From a checkpoint of a small mixture-of-experts model trained on Wikipedia.
Size: width 256, 32.9M parameters.
Experts: 32 SwiGLU neurons an expert, 8 picks a token.
Below are experts of layer 6 (counted from 0) of a mixture-of-experts language model. Rows are named router (the router's row for the expert), gate (a neuron's input weights, with its number), up (a neuron's input weights, with its number) and show model dimensions 128-255. Each number is 128 + 32 x the weight over its row's rms, rounded and kept within 0 to 255.
After each expert's rows: a language model's description of what the expert responds to. This comes from a sample of Wikipedia text that the model never trained on.

# expert 24
router [142 133 162 120 109  63 143 107 145  91  93  78 128 114 169 145  57 105  85 154 123  84 155  69 145 191 114 121 144 162 157 112 124 101 130  87 144  77 136 115 161 191 172 144 105 124 151 149 169 159 110 124 166 196  66  95  92  97 171 159 118  88 168 160 161 140 152 171 178 150 142 107  94  54 141 140 102 103 129 101  93 128 122 108  94 119 125 113 113 114 113 128 157 169  86 113 121 115 135 131  94 127  73  97  95 175 223 143 111 111  96 138 107 157 114 113 181 124 127 117 123  98  94 158  88 111 142 123]
gate0 [139 158 122 139 165  89  58 224 111  94 105 119 135 112 103  86  95 132  99 134 116 138 107  90 123 175 175  77 143 189 114 113  94  63 189 143 126 125 124 108 127 166 155 139 129 163  87 146 155 169 130  94 107 141 103 138 120  79  82 159 181 125  77 106 167 152 152 107 148 136 135 177 158 154  79 143 109 150  76 139 100 139 181  81 119 184 166 182 122 139 121 196 137 123 145 148 145  99 114 162 125 137 101 158  98 156  91  92 101 109 126  90 188 117 141 103 149 115 117 111 118 183  49 137 136 115 165 149]
up0 [172 144 172 133  79 156 122 154 109 131 138 153 126 135 106 135 102 162 172 146 155 143 101 111  94 170 108  72 105  86 126 105 156 142  98 150 133 171 128 153 120 110 163 154 210 100 107  29  74 134 154  67 166 159  80  76 146 101 140 173 102  63 108 138 164 149 130  91 149 171  37  86  56  81 102 138 106 135  78 173 154 149 160 115 107 166 103  98 156 174 155 161 140 155 124  96 159 133 128 210  89 189 136  84 160 127 187 112 167 138 109 115 207 140 164 138 103 104 123 116 113 139 133 185  86 127  99 126]
It responds to: Digit groups followed by a comma or colon, dollar signs, degree marks and opening parentheses in dates, times, and tables, like "2:", "$", "1980,".

# expert 2
router [174  90 121 146  94  80 143 170 175 130 129 117 121  81 108 103  75  97  86  96  85 141 102  92  87 141 152  89 134 170 160 106 139  79  72 101 136 131  93 132 100 105 131 141 136 150 119 130 133 126 162 177 127 184 118 102 185 133 148 118 129 100 163 142 132 119 141 162 132  72 143 131  85  77 116 179 134 105 116 126 118 107 108 118 107 110 114  95  79  82  84 135 128 155 118 118 130 166 177 150  63  79  93  82 161 128 171 172 175  92  82  97 115  52 107 125 119 121 160 128 152 130 135 145 133 107 136  85]
gate0 [150 124  87 118 120  97 140  86 161 108 115 106  76 127 133 120 175 145 124 118 134 190  76 170  93 172 119 138 111  94 154 176 132 165 110  64 155 161 113  83 105 117 107 124 120  19 158 152 218 111  55 123 109  77 107 108 182 116 137 116 100 116 187 135 111  51 140 116 155 126 125 151 161 154 147 115 155 141 125 124 186  61  53 141 150 114  69 113 150 159 177 147 126 185 141 140 150 143 144  43 110 128 132 132 139 112 125 196 165 135 127 147 113 171 107 114 126 133 144 137 165 117 150 139 144 139 148 113]
up0 [137  94 167 174 141 136 129 114  59 146 164 116 159  89 173 124  80 141 121 117 127  93 120 107 138 101 154 116  86 106 109 140  90  82 141 175 136 156  60 156 184 134 165 148 128 177  66  78 105  51 206 114 149  96 131 145  70 157  97 189 110  97 113 126 114 186 166 169 104 105 124 107 150 105 107 126 117 127 125 156  88 104 124 122 126 152 114 101  90  81 102 153 121 119 137 141 105 119 120 224 183 160  90 122 123 102 116 122  92 139 127 137 126 102 138 171 111  67  85  92 138 109 177 109 113 107 111 111]
It responds to: First word or fragment of proper names and titles, often nationality adjectives or "United"/"New" after "the", e.g. American, Royal, El.

# expert 21
router [144 129  95 117 122 105 166 118  70 100 104 104 107 119 198 111 122  80  73 133 144 135 119 122 119 155 133 145 179  98 157 154  78 112  45 125 180  70  99 118 142 144 193  93 165 127 134 138 163 110 134 116 133 118  94 123 115 138 163 121 139  86 140 160 117 152 120 182 190  97 110 146 142 103 186 130 121 149 141  93 109 161  96  91 136 155 153 141 146 112 168 109 158 142 166 116 124  88 116 136 150 126 129 122 101 154 137 129  88  75  24 126 142 112 173 124 183  94 211 201 151 157  91 136 116 148  97 100]
gate0 [113 178 106 158  69 125 120 147  88 129 185 107 150 141 137 137 112 142  89 130 160 134 147 127 113 106 142  97 187 117 121 134 102  88 156 116 141 131 219 130 123 118 134 105  81 188 115 142  94 159  94 149 129 136 161 160 186 136 126  90 162 143 180 148 156  47 165 131 147 121 170 136 130  89 103 112 152 190 112 119 151 161 150 115 163 103 111 105 170 155  77 114 130 161 123 156 127 157  89  87 128 172 109 121 102  71 171  91 138 149 102 135  92 135 156  63 145 131 212 131 125 153 141 121 169  80  98 140]
up0 [140 112 182 113 136 138  79 135 173 122 103 135 128 147  76 136 116 124 178 134  96 131 133 140 171 187 130 181 102  74 181 128 202 161 153 146 147 129  61 116 120  83 133 158 112  64 118  67 100  80  97 129 168 129 108 169 127 154 101 131 132 113  76 117  81 138 119 116  97 151 105 153 127 161 110 126 120  80 118 135 119 122 178 126  91 118 123  83  60 122 163 163 124  96 137 100 167 123 154 105 107 106 195 176 153 165  82 139 139 131 153  99 180 165 101 186  85  91  49 105 148  78 107 125 110 201 185 122]
It responds to: The word and, plus commas fused to word endings such as s, e, a, y, in lists, appositions and clause breaks.

# expert 14
router [158  97 125 168 129  98 140 107 131 135 103 144 136  88 138 132  78 155 111 156 128 106 109  59 132 146 159 156 145  75 164  86 105  96 102  97 133  95  96  91 127 133  86  60 159 155 129 134 140 164 140 135  96 150 100 134 139 163 142 101 138  79  71 143 117 178 165 127 176  81 109  68 147 122  92  90 143  51 192 120 137 132 110  91 129 112 111 104 148  93  93 155 128 134 155 150 128  90 131 128 154 156 133 127  89 125 113 145 115  97 141 134 146 118 100 120 158 116 177 159 107  93 168 164  87 140 138 103]
gate0 [155 105 130 148 107 146 122 139 157 123 102 107 118 107 199 162 135 126 121 143 184 159 177 176 101  78 130 156  85 142 126 164  86 133 128 123 160  26  98 132 135  95  94 198  79  94 120 140 120 183  94 133 166 148 112 133 172 165 106 104 155 151 144 135 169 119 124 144 108 150 176 128  56 206 116 111 122 146 168 116 163 102 132 144 134 117 153 159 181 130 141 162  91 166  76 163 122 113  90 141 142 145  89  88 117 129 161 125 129 145 155 101 167 106  94 115 203 101 145 192 132 109 191 140 156 154 150 102]
up0 [157  76  61 130 126 167 157 137 142 145  71 123 138  75 164  86 125 130 116 163 115 113 173 123  84 130  82 114 106 135 127 107  99 131 122 110 147  56 111  88 134 103  64 143 124  80 148 175  46 159 109 150 123 154 113 131 152 170  86 191 140 154 179  94 159 158 120 144 173  59 127 116  45 156 116  78  84 142 138  93 170 118 142 134 104 129 139 153 145 128  83 143 105 165 182 151 142  92  77 209 171 110  90 116 113 175 141 143 121 111 117 136  96 112 124  96 174 158 119 171 115 125 141 101 157 117 102 110]
It responds to: Taxonomic field labels and "of" in "Species of gastropod" stub lines, plus nationality adjectives like British, German, Russian, Japanese.

# expert 45
router [133 122 160 115 118  93 129 101 146 130  83 152 110 121 171 150  23 134 127 113 110 138 122  68 108 118 212 129 119  96 162 112  85 101  94 150 155 119  97 142 125 165 145 126 186 118  96 113 141  66 147 123 102 110 109 107 155 151 140  67 127 148 117 129  60 128 124 169 178  94 200 125 129 118 116 119 160 151 110 111  91 109  70  59 127 116 109  91 112 146 135 182 115 139 106 159  88 130 146  52 184  74 110 107 120  95 184 120 130  64  99 114 119  55  87 187 160  91 164 155 148 103 114 120 140 120 127 112]
gate0 [127  83 153 144 116 147 171 118 107 103 120 116  45 153 112 157  76 133 115 126  89 117 142 102  79 171 134 115 123 153 133 124 157 105 130 146 154  89  90  60 123 129 149 114  95 105 134 116  81 123 100 143 114  90 145  81 110 117 167  96 132 178  77 125  90  65  63  94 112 127 119 159 123 114 111 164 110 139 162 127 124  91  82  96 163 102 217 152 136  73  80 164 133 115 141  60 116 148 132 126 117  64 161  77 164 111 163  87 118 201 113 128 143 171 129 175  99 110 191 132 189 120 119 141 120 116 153 101]
up0 [125 135  81 105 135 178 169 123 130 153 145 147 140 108 109 136 212 129 147 196 153 143 119 101 156  68 128 197 190 177 136 127  72 122 104 128  88 135 102 103  89 192  97 116 123 181 132 151 153 109 134 103 135 133 193 208 162 155 141 176  99  67 127 156 127  99  77 146 171 125 128 142 143 109 128 108 155  60  94 149 160 168 125  87 136 160 109 128  99  92 147 117 138 128 178 134 144 177 167 104 182 178 105 104 124 143 100 168 108 151 149 125 105 111 145 143 158 123 153 133 118  82 184 155 134 159 116 210]
It responds to: Common first names like David, Robert, Mike, plus short vowel endings such as a, o, ama, ita that complete names and words.

# expert 8
router [142 160 122 141 126 101  97 155 198  87 117 103 100 121 110 133 149 153 112 140 102  96 140 139 148 178 203 134 120  99 176 121 145 128 128 112 170 127  99 110 156  95 133 133  94 199 164 150  94 126 212 173  98 113  55  99 122 173 182 111  96  66  74 170 112 177 156 140 151  72  94 145 161 133 111 100 146  87 148 130 103 117  84 108 142 130 159 135 133  86 122 165  83 189 135 141 126 124 132 142 143 142 139  99  95 128 124 124 163 123 149 133 114 112 166 128 138 106 157 178 150  99 132 128  99 134 129  65]
gate1 [136 112 111 118 116 172  87 150 137 112 108  96  97 114 119 128 139 149 147 208 103 157 204 191 166 163 101 149 136 101 142 115 106 168  90 108 118 112  90  88 122  63 147 122  78 175 142 147  63 187 132 148  54 144  84 126 129 157 131 169 101  90  78 141 116 145  71 148 134 136  86 159 149 120  76 139 113 113 151  97 144 115 121 116 159  93 153 139 130 103 147 111 113 148 154 107  91 121  93 133 137 135 185 127 131 109 105  73 138 150 167 142 124 170 192 149 100 134 151 172 187  90 118 155 122 104 143  34]
up1 [109 119 135 125  96  92 152 141 149 122 221 115 138 171 119 138 109 100  76 135 166 158  54 171 112 102 161 147 131 148 214 112 136 149 131 111 119 146  73 200  74 109 100  94 140 136 141  85 154  87 135 106 142 161 100 152 132 117 122 152 152 181 173 135 207  95 142 115 120 128 116 148 156 127 111 152 148 150 122 105 107  61 212 142 147 118  96  79 109 164 112 163  91 100 152 143 141 143 118 122 113  91 123 136  91 151 151 127 199  90 159 160 103  72 115  73  91 164 161  69 134 138  79 160 122  96 145  81]
It responds to: Word pieces and function words in taxonomy and medical or scientific text, such as Latin suffixes (-idae, -ium), Phylum:, Order:, sarcophagus.

# expert 46
router [165 126 173 112 112  82 146 148 188 164  86 141  88 155 121 123  71 137 108 170 118 167 141  90 153 149  86  79 137 114 168 163  80 125 140  92 163 123  75 114 176 129 162 124 176 165 108  75 124  90  95 106  88 150 152 148 148 103 175 144  41 102 109 193 155 186 116 131 115 139 125  90 149 116 119 154 167  81 152 149  85 103 106 179 153 127  71 101 139 111  73 176 161 113 159 132 125 117 162 146 120  73 100 130  85 143 136 131 120 145 105 111 106  89 125 153 143  72 148 123 141 133 128  87  61 121  47  83]
gate0 [160  86  82 141  85  77  88 161 157 178 179 114  78 213 109 166  48 155 118 165 106 151  89 114 135 145 144 160 104 155 138  86 127 179 125 148 133 100 108 145 134 162 158 103  74 165 108  83  85  84  90 105 142 113 101  88 120 148 141 137 179 127 105 136  72 120  80 116  98 158 133 142 131 115 140 153 114 133 155  93  76 115 111 143 126 123 130 158 170 147 128 163 120 133 139 164  81 107 105 147  61  80 130 117  94 113  87  77 115  84 100 122 144 151  73 175 142  98 123 125 120 190 126 106 109 133 138  71]
up0 [132  85  93 159  69 159  83  97  92 119 150 117 167 118 123 138 130 100  65  82 144 111  74 114 128 153 162 130 124 142 188 165 122 156  65 102 178 157 139 167 117  94 106 163 139 131 170 159  87 178 107 119 129 146 117 163 174 121 147 119 126 172 108 142 146 163 189 153 129 100 164 118 118 171 143 137 120  98 156 155 200 143 158 108 152 122  96 133  83 143 124 146 104 155 105 142 147 112 157 182 124 106 131  70 133 130 121  90 182 196 128 120 168 135 119 164 154 139 109  89 131 120 123 166  81 167 157 176]
It responds to: Common given names like John, David, George, plus mid-word letter pieces in names, such as the b in Middlesbrough or Burbank.

# expert 28
router [140 152 133  98 108  88 151  97 121 101  91 126 123 118 138 131 129 109  45 100 151 127 173 120  96 198 123 104 142  81 146 127  84  70  73 106 157  87 103 126 152 143 213 150 126 132 126 168 198 162 115 106 169 166  87 121  97 155 189 154 124  56 156 138 144 141  96 174 156 141 175 140 113  97 179 128 117 138 130 129  83 141 103 112 114 165 122 119 111 140 111 135 168 146 129  69 141  80 139 118  98 134  86 131 100 160 200  94  96  69  72 122  97 130 167 162 188 108 156 128 136 119 109 167 110 170 129 104]
gate0 [167 153 136 131 140 114 126 194 189  74 141 130  87 159 165 146 159 163 118 132  93 140 119 122 127 109 109 102 136  43 136 168  92 186 203 159  80  97 132 108 102 107 175 121  94 176 113 175 162 126 111  90 132  90 150 116 109  80 107 141  85 123 177 157 100  97  83 118 142 146 148 174 123 148 134 102  70 125 126 194  89 106 173 148 122 116 142 199 155  83 124 142 140  86 162 143  93 117 121 162 137 111 150  95 102 139 114  83 112 127 185 128 139  95 115 110 202 175  68  89 148 185  94 128 143 151 111 148]
up0 [123 160 153  90 135 118 108 188 147 164 148 147 189 167 127  88  76 102 143 128  93 114 185 168 111 126 141 134 168 129 169 209 117 170 111 135 159 100 118 103 142 128 177 120 131 148 110 125 189 117 126 101 129  96 144 166 122 151 191 149 113 167 177 131 121 117  87 115 136 127 130 120 154 111 119 160 149 131 115 149 161  44 100  95 131 224 125 183 140 116 118  84 136 124 154  98 104  88  92 131 133 164 157 118 100 149 123 149 153 173 124 143 132  92 122 187 149 155  88 176 151 168 135 127 101 165  84 132]
It responds to: Commas and comma-bearing tokens ending clauses or numbers, such as day numbers after month names, ages, cast lists, and thousands separators.